{"d_model": 256, "router_z_loss": 0.0001, "beta2": 0.95, "batch_tokens": 65536}
Below are experts of layer 3 (counted from 0) of a mixture-of-experts language model. Rows are named router (the router's row for the expert) and show model dimensions 0-255. Each number is 200 + 30 x the weight over its row's rms, rounded and kept within 0 to 999.
Before each expert's rows: a language model's description of what the expert responds to; "raises" lists some tokens whose logits its average output raises strongly, later layers aside. This comes from a sample of Wikipedia text that the model never trained on.

# expert 6
It responds to: Periods and commas. Sentence-ending periods and commas in prose, plus periods in abbreviations and decimal numbers like m.p.h. or 0.32.
raises: " a", " ", " in", " The"
router,156,196,255,176,188,224,250,208,263,234,192,191,198,155,171,142,183,188,201,181,211,200,156,183,238,181,226,236,199,202,223,278,205,198,207,207,209,205,228,144,146,206,193,192,222,227,192,185,193,206,187,162,268,248,220,204,200,124,162,238,217,196,230,228,173,138,188,167,210,205,196,236,152,225,199,236,154,221,198,189,185,183,249,157,154,232,233,209,217,183,166,192,184,219,220,164,246,173,210,136,147,220,218,218,232,191,200,201,221,186,234,194,142,213,211,210,217,232,191,209,138,219,177,212,176,179,199,195,185,197,249,223,211,215,270,209,111,213,236,199,212,198,198,209,253,217,260,210,229,144,192,208,238,229,212,194,287,247,185,190,233,191,148,216,222,217,209,194,281,210,249,182,209,195,184,186,221,190,221,186,232,210,199,192,180,157,198,205,240,203,194,186,144,228,213,186,225,175,205,188,202,185,191,182,166,124,226,255,238,199,224,210,190,210,200,224,225,225,189,219,197,206,211,207,210,151,212,194,175,165,220,238,192,175,155,200,216,137,202,165,208,204,180,190,220,251,224,163,246,200,218,134,209,147,171,179

# expert 10
It responds to: Leading number digits. First digit of numbers, especially years, scores and decimal coordinates, such as 1 in 1985 or 1314; also some place names like Angeles.
raises: "0", "2", "9", "8", "6", "5"
router,172,186,240,223,200,187,190,184,250,226,187,139,185,188,188,161,235,155,241,214,170,215,202,231,229,184,183,209,229,193,252,236,186,139,211,214,224,223,182,159,192,236,238,243,215,203,220,228,211,206,215,218,237,188,214,258,147,173,176,222,209,184,205,286,221,181,151,160,247,212,192,245,209,231,170,207,197,221,162,202,233,204,224,169,196,195,237,206,177,216,136,196,137,221,227,162,189,211,179,150,194,166,194,151,243,174,195,217,232,231,267,184,176,184,213,208,201,259,186,224,174,208,207,256,178,174,194,211,252,194,220,223,157,236,229,166,155,219,199,194,208,240,170,212,205,184,253,221,223,193,222,168,251,238,222,209,245,196,198,218,190,196,153,163,242,186,253,203,223,199,195,201,185,195,193,146,212,213,235,176,254,227,183,193,251,170,203,254,179,272,242,193,155,219,235,182,231,246,193,214,208,201,214,134,231,172,202,212,225,222,165,169,207,185,223,213,225,201,216,197,206,233,209,199,206,175,223,273,205,192,212,218,181,150,180,208,166,160,196,200,229,225,172,243,180,244,192,140,226,210,197,132,143,136,172,161

# expert 2
It responds to: Line breaks, clause links. Line breaks ending list items, table rows, paragraphs and section headings, plus clause-introducing that and which after verbs like says.
raises: "-", " and", " ", ";", " the", ","
router,189,258,156,172,224,212,259,253,276,233,205,203,185,165,222,150,189,183,187,210,200,251,171,166,214,174,230,195,213,204,218,279,214,180,213,245,210,205,200,153,238,251,222,198,231,176,147,186,219,211,206,201,231,186,240,190,174,190,160,217,178,208,268,238,200,154,147,149,196,210,233,190,160,159,150,216,166,224,221,174,221,183,241,199,170,196,229,212,199,213,193,206,169,199,205,176,226,223,245,192,202,235,195,206,217,191,156,189,224,195,220,221,184,222,216,207,211,221,186,224,241,176,196,225,173,238,202,164,238,219,251,217,156,220,254,182,176,187,221,190,187,156,231,194,177,152,237,175,241,170,225,178,224,229,233,170,254,201,181,173,197,200,193,200,235,186,167,201,257,168,221,150,199,188,174,187,165,191,258,199,213,231,220,234,224,193,191,227,196,251,215,214,204,235,212,214,219,216,175,218,217,205,240,188,172,170,197,232,141,125,158,118,198,153,211,187,219,183,179,215,176,232,268,181,219,234,216,236,200,219,210,246,204,208,181,199,161,170,160,204,277,234,116,221,170,254,236,196,210,204,202,144,193,221,167,219

# expert 8
It responds to: Prepositions. Prepositions following nouns or verbs in prose, such as in, of, to, on, for, as in known for her work in.
raises: " the", " a", " his", " ", " their", " an"
router,117,198,204,213,209,158,207,223,212,207,222,194,180,212,113,146,189,195,215,214,210,213,182,228,209,190,193,272,230,218,191,220,207,197,210,228,221,215,194,173,180,205,210,265,223,184,206,207,221,210,243,239,239,216,213,203,182,215,211,181,263,164,226,231,183,192,187,109,195,169,216,238,200,174,183,253,211,206,159,213,214,240,195,182,241,199,232,200,224,204,114,194,157,156,174,209,180,210,232,167,176,164,165,226,230,196,204,156,236,201,212,203,168,181,220,214,265,209,212,253,180,207,242,204,127,217,161,181,247,220,238,206,204,169,272,192,186,160,217,208,198,213,246,153,193,178,213,185,218,175,186,169,228,233,184,154,228,212,209,230,220,198,179,178,219,231,219,204,246,199,170,176,153,239,221,127,253,192,286,201,252,253,209,186,211,211,181,212,175,216,249,143,214,248,207,192,237,199,196,222,219,200,202,163,167,170,196,218,181,193,194,181,218,173,210,189,228,180,222,221,183,162,194,167,236,164,207,263,124,209,192,190,217,209,178,206,240,141,198,181,220,226,150,208,200,226,197,176,258,218,226,149,178,165,192,207

# expert 11
It responds to: Spaces before numbers. Standalone space tokens before numbers in tables, dates and lists, such as November 1985 or track 5, plus opening parentheses.
raises: "1", "2", "3", "4", "6", " |"
router,186,206,230,265,231,203,198,202,268,213,215,222,152,200,159,167,209,177,225,194,213,185,234,196,226,165,247,244,253,210,255,268,176,176,198,216,232,207,200,192,166,260,227,203,219,228,185,223,212,212,192,227,219,210,251,251,205,171,245,247,225,141,255,251,215,193,178,193,243,183,197,260,184,245,192,199,117,204,192,180,227,212,240,150,213,229,256,185,171,211,147,184,161,226,195,168,206,184,212,160,159,173,188,181,264,187,206,204,218,231,240,196,207,201,178,213,217,236,224,268,172,226,239,203,156,206,216,176,230,196,285,210,132,209,204,161,138,238,238,201,170,194,186,198,266,183,231,222,200,209,231,209,229,226,175,173,267,175,204,242,176,176,150,187,232,197,242,234,250,250,190,187,194,167,198,213,219,187,222,191,203,234,173,212,252,209,191,224,194,238,238,178,194,224,220,180,185,187,189,248,184,219,201,163,211,157,190,200,218,183,176,177,234,193,199,191,226,216,202,238,192,231,230,197,198,189,182,213,172,178,181,223,220,187,198,198,201,182,204,207,229,217,196,190,189,252,190,141,259,157,222,132,213,158,174,177

# expert 1
It responds to: Word-final suffixes. Suffix pieces ending a word after its stem, such as -ary in visionary, -al in ornamental, -ire in vampire, -able, -less.
raises: ",", ":", " and", " of", " (", ";"
router,186,195,188,190,241,214,192,197,156,225,158,196,163,207,173,192,194,203,187,224,214,149,209,231,285,266,230,224,170,226,236,246,192,163,183,253,172,195,230,178,168,209,256,195,214,106,229,189,212,245,246,182,255,215,230,215,180,199,174,228,212,211,173,209,253,205,231,222,235,195,241,232,188,210,202,209,198,212,229,191,220,247,215,240,238,195,211,216,204,211,187,206,228,233,199,147,175,205,193,183,201,179,200,184,229,196,211,140,191,231,154,185,190,247,210,255,210,217,222,187,180,199,210,188,191,219,197,163,216,211,215,200,147,200,203,248,183,209,225,218,183,223,231,204,234,167,207,153,219,210,132,159,214,271,152,221,214,257,233,168,178,174,218,171,201,234,234,241,213,261,192,143,212,207,186,181,188,250,211,198,223,242,228,203,185,210,282,191,175,249,260,216,203,226,219,197,198,212,190,204,220,205,202,159,193,147,182,264,193,166,203,212,207,196,219,199,165,170,136,228,193,195,195,246,190,243,262,223,195,190,212,185,146,126,174,243,168,192,165,143,265,238,194,207,242,223,214,208,204,185,266,178,194,202,181,201

# expert 4
It responds to: Infobox field names. Field labels and heading words in infoboxes and section titles, such as Born, Location, Country, High school, Record, Sources.
raises: ",", " and", ".", " in", ":", " ("
router,154,257,180,175,190,186,197,227,185,222,184,193,200,192,197,215,177,186,213,209,205,159,162,223,317,223,257,214,189,180,169,191,214,219,189,188,194,203,211,209,213,193,226,164,238,166,223,227,229,200,169,189,230,196,196,164,217,231,150,135,196,164,190,182,157,174,195,198,225,187,252,199,203,174,200,193,192,200,223,272,165,179,174,152,221,194,214,248,200,152,112,219,195,190,176,196,199,171,212,187,224,168,203,187,228,159,244,188,178,179,218,207,184,232,177,224,234,225,165,239,189,204,166,253,112,205,207,213,193,246,212,206,165,210,206,241,215,206,150,214,210,174,215,177,260,263,191,149,217,186,167,183,232,239,204,149,222,185,262,221,194,205,201,151,175,195,246,218,228,182,232,161,164,202,174,189,186,256,214,166,202,177,129,227,215,140,201,252,164,241,230,205,152,196,195,209,209,248,189,204,180,169,228,154,213,143,194,212,237,179,197,200,227,144,263,173,179,196,231,206,152,185,205,235,171,206,193,214,207,217,186,225,226,200,179,200,168,179,213,166,232,198,220,226,185,194,150,124,191,132,203,241,224,187,175,202

# expert 3
It responds to: Short fragments, function words. Single letters and short pieces inside names and words, plus common words like be, been, well, own, same, first, would.
raises: ",", " and", " in", ";", " (", ":"
router,183,228,225,187,231,156,211,188,171,131,246,183,230,193,232,190,200,218,191,179,220,213,223,189,200,177,204,224,158,199,203,199,187,176,214,213,176,217,166,202,216,278,212,193,191,169,223,212,228,202,176,160,206,234,231,166,148,174,158,197,177,193,183,179,161,229,220,196,226,204,215,223,188,230,199,222,175,224,243,213,219,179,280,243,206,196,165,184,207,142,246,227,196,204,270,163,242,178,146,215,178,194,239,158,174,169,177,141,191,192,174,203,156,208,256,254,229,235,187,202,210,228,137,240,208,176,146,188,218,159,207,213,188,167,181,258,208,191,167,251,227,211,272,167,190,196,218,228,250,180,197,162,198,221,213,255,181,257,220,176,212,201,229,114,195,200,205,195,181,241,277,180,164,259,176,211,189,183,215,195,193,166,228,182,219,202,228,178,240,209,188,190,258,233,241,210,209,170,151,162,177,175,219,159,216,196,178,237,165,129,207,233,213,189,237,184,209,230,201,156,199,199,221,241,179,229,179,253,232,240,196,254,171,187,164,180,171,206,182,184,193,174,216,258,149,186,195,206,212,186,192,230,198,226,248,170

# expert 7
It responds to: Mid-name pieces, year digits. Word pieces continuing names or acronyms after a capital, like O-er-sted, E-CC, and middle digits of years such as 19-8-5.
raises: ".", ",", " and", ".\n\n", ":", " in"
router,184,194,145,145,226,213,235,262,178,160,166,125,187,181,217,171,221,217,238,109,231,206,218,200,176,164,221,200,162,121,245,211,203,168,181,241,231,233,226,190,159,229,197,196,193,206,231,211,236,198,118,152,207,223,188,196,207,172,190,176,218,208,235,186,208,170,232,172,199,150,209,213,179,196,187,218,181,205,196,240,154,161,229,215,187,231,209,186,258,130,195,225,149,264,230,189,172,227,177,196,221,205,230,189,189,230,222,156,277,232,213,166,238,160,212,235,218,214,180,185,200,257,193,282,175,196,204,199,175,182,207,169,204,212,210,280,202,207,177,209,170,204,204,160,183,195,200,241,189,153,186,219,234,209,182,260,236,191,212,249,157,177,176,173,159,224,220,212,186,201,200,191,161,202,172,221,229,202,209,134,179,229,209,205,213,145,184,250,228,201,182,213,225,149,236,205,195,186,205,210,205,184,198,230,121,199,240,213,176,212,237,167,195,168,258,162,214,178,192,191,187,226,215,209,145,179,231,206,180,212,255,209,181,172,184,205,196,190,209,232,203,237,175,218,176,186,224,190,189,205,209,184,231,203,151,136

# expert 9
It responds to: Consonant name pieces. Consonant-led pieces continuing personal names, often Asian or foreign, after an initial letter, like Ng, Yew, Yining; also New York, Hong Kong.
raises: ",", " and", " (", "\n", "-", " in"
router,219,192,221,232,201,206,222,254,219,217,229,178,198,230,192,204,203,195,209,168,203,238,186,152,193,238,189,170,220,176,249,205,203,183,209,215,190,250,202,180,200,209,239,185,184,173,149,226,192,209,209,141,233,151,235,176,215,196,215,221,229,178,185,182,181,167,184,200,206,174,210,180,156,179,148,220,189,183,174,221,175,142,222,221,214,186,226,249,231,207,180,229,152,182,273,180,188,185,250,200,163,150,223,215,227,162,197,173,247,256,263,222,194,233,177,220,206,243,184,168,227,183,180,218,202,273,144,224,211,190,255,152,174,174,201,267,150,198,235,266,142,167,225,156,174,235,212,149,201,211,216,185,210,187,187,197,199,249,225,194,219,153,170,184,233,163,225,197,153,207,202,200,149,212,200,181,246,259,177,144,230,238,219,202,195,157,231,151,137,180,207,176,181,180,174,196,251,171,222,167,203,215,228,189,139,193,170,211,258,173,193,174,228,219,218,247,220,170,202,160,170,211,227,206,201,217,279,206,162,202,213,222,184,236,144,219,208,205,218,213,219,242,227,224,195,212,219,229,198,176,256,154,154,224,162,201